python train.py --vocab_size=16384 --tie_embeddings="early" --steps=5072
Below are experts of layer 3 (counted from 0) of a mixture-of-experts language model. Rows are named router (the router's row for the expert), gate (a neuron's input weights, with its number), up (a neuron's input weights, with its number), down (a neuron's output weights, with its number) and show model dimensions 64-127. Each number is 128 + 32 x the weight over its row's rms, rounded and kept within 0 to 255. Numbers have three digits each.
After each expert's rows: "mostly gets" lists some tokens that are sent to it at least half of the time; "comes before" lists some tokens at least twice as common just after its tokens as in all text. This comes from a sample of Wikipedia text that the model never trained on. Tokens count by the router's weight.

# expert 163
router:162166081110142145087146138204181147148108140140145116183112141126135115155182084120136098111106183095132165135125163110092133167109091160154138097119095161103100130123144127095161077142117155
gate0:135147078073073154105109061114143111123092122156111100115160146106103160102104102152142162142207153159163139138103148155172110190072088151170126164109086150151146167117089151095141111135089153
up0:155078159170108163139131163069080149133101158145099150137109106118119108133174097151078127099127151094102075139127143117180116129157156130104125153145136118104164140149128112159120130155175082
down0:168107117132112153068167159149144079127118094132139173151095110171101142101097177158163161102147131117081091135105105117088116114139084194073098081109154105133156165253188153106115151153117102
mostly gets: " Episode:", " Yes", " JPL", " Nominated", "\n     ", "|---|---|---|---|---|"
comes before: " |", " -", " —;", " by", ";", "10"

# expert 29
router:101085090124091172118195161107191117105167101095150088147149149126109187155113121175131105130108126121083117091192171166131134101121125153169172102104071151096175175169147106152102080114101128
gate0:104150140090109158134072141076110125119079125127093185156046157146159168089124225146143133139193110085158085173093099136141176081124136109115152173158113141115148134112142090084129111164120182
up0:170119202104097162115108138139127139149125108181093142133100149170155174084112164153160136127152161132152038154179159166130112092155084113120085193158130090134121171162132176103153121142113139
down0:089140076136117106181109164105088164121112163090095122101160126105113116159158094127073172065144101173102124109139144105135145118133145163176151131115123131103151109177162117115140168103113150
mostly gets: " Ltd.", "s.\"", " (R)", " (USA)", " Inc.", " Bridge"
comes before: " |", "The", "|", "In", "===", "A"

# expert 21
router:174108142074067176164115069132157135145142154139190154097103084079107101122161105106099186147101086146124121101078158126183106104144105161128104126079074143177167160104122149127112095157116190
gate0:122135167116110163157092118164119126135146066157146073129169104122193126115082191169148175041160080126114088069109106130120122101148164153130137158162179132168084110099116098060139060167144131
up0:129135104200114147158135115127119122103121138100125135078136142138106130164189080106144067176084151127139147179103159118147127168178082168148092103146132127096140156123173137090135064101133103
down0:078103080069111182118096134107112070105152134139166119076140153131100180133071081114101103146144186154043099186176185126058157132098151065119118137177085162155107116222113132110116126140134106
mostly gets: " album", " program", " tournament", " game", " company", " championship"
comes before: " of", " in", ".", " was", ",", " and"

# expert 92
router:200159168159072091114128148186158139092078112161182117173130099135161122174109050167079131093120138095098076142084160088074129153126092124141157173147137162153118136180087153052098121135165105
gate0:067125179131146082141076143073061085150138122118100156122145138115148132036117157114146117149190095142100165146171082061113116122082101163138123110105132146143133100060133143166186139124146131
up0:155183131144150071139105144142063150139149157153101162079155137114072109173114143132084147100095121120130169074084126102134142104172162164174115120082127102154122077084120126186124171112000117
down0:112144097130155113139125111154100112126112123181140119135169151118141124173132118135082103120145111159148150139124093118160083154142144146079114089121059117081084148155075123191137147124097111
mostly gets: " genus", "ZE", "chus"
comes before: " |", " —;", "'s", "1", "_", "9"

# expert 91
router:130141106073084157128149139146137183135147178121192132105111118086089118140085085129111179148107116172115145133185128131149137114124077133178120124054113126143150170119131137100106132143102142
gate0:183181125150082117082116191120133139161132150138095093064117123139193137141115107087168171157078121193168109118113134086157100122143163134164126145106071133155156143115129135147123121164155123
up0:112084140113145100153137113122123136100158101123177111152135182081148166099128135153128115130197087074128139103072190145148134153085122113103092118139138153077102101117179125140149194140165132
down0:116154151148078110071106080139137178136158144118144118116157134074160181159127149089153142131159157172149196199137095096123171149135182074158124162080114143089119155075119158073156101118147114
mostly gets: "ologist", " member", " CEO", " coach", " chairman", " (Billboard)"
comes before: " of", " in", ".", " and", " for", ":"

# expert 222
router:091107110136070137127148109139161096114121080117109120170109139101116157194054111168117121081143141088151128141127145150152087112116069096104126082193080186128156161151109129133149093112158091
gate0:122093097148134137117053065074175124084135067053096114130123121148152169154112135089133106116159096115157159064153162110153118127102110137180143118078146123197088140117119148171130064120140111
up0:136140115113125084144130099079150078142210143141091136172131071145113151103134140096096154141165087128169154069131066099150065137193115107179084145143117146136075168106133166178084118126135147
down0:090074170096112075173042095102134119089118120126108122104154246103137118128164118135097079114081159135132103144160153125062109116103172138076130069121141125137087126141181099133191140153105125
mostly gets: " (C", " (P", " (M", " (I", " (G", "\")"
comes before: "\n", "The", "In", "S", "P", " is"

# expert 192
router:172085112143149173109150135116152127106177090167182082133088188095115093115146140116139198134115092102149150140099129174150128121082135074116133107104150194110066093167152135123096124161097201
gate0:151100095053059160107165138097122104134148131084136153141096134181141160082092155160120178132174078177097116127155088185083154117062129081164123093166093172159109142143104084110100161167162120
up0:109098115134146181098146119130145145148179144077120116128089161143104112062082114142161183124160144109170132106189057135129131096075140141128166085158066139188069138114108119137103205142111134
down0:129154133103155160126084064136171129051132111112072117127150157144131112168093119074115163170135155113136180105153066152152118153118123093141158164109129113148152145011131135170163085120085098
mostly gets: " %", " ±%", " FRA", " Ref.", " BRA", " GER"
comes before: " |", ";", "9", "8", "–200", "00"

# expert 105
router:086122098089078107128134150094093112147144113154095133149137119129096131107098200088066087072111086117137119082168139102077109099098136149147181126142101120107054138152144124116124188151064134
gate0:084120087102088142097095131146128082104135074116123095147168127131144132107109186152087091096186121106154117118139183169140117179075135108151177117106196093133100160118108201120111171178100151
up0:188097135115122165117133175146135188151153127113100141161116192135086075147179095114085111148119126107032119102144103144130106081118150099135108124144114139064171162120123213095152137151138082
down0:102117131180208091161194150115145105176096133157116149104135114162159144163092078119204166103181164147133145082153092120104164050114129137202051104161149111089160112216135072137153054101183165
mostly gets: " stated", " said", " wrote", "|---|---|---|---|---|---|", " According", " tells"
comes before: " that", " to", " of", " was", ",", " he"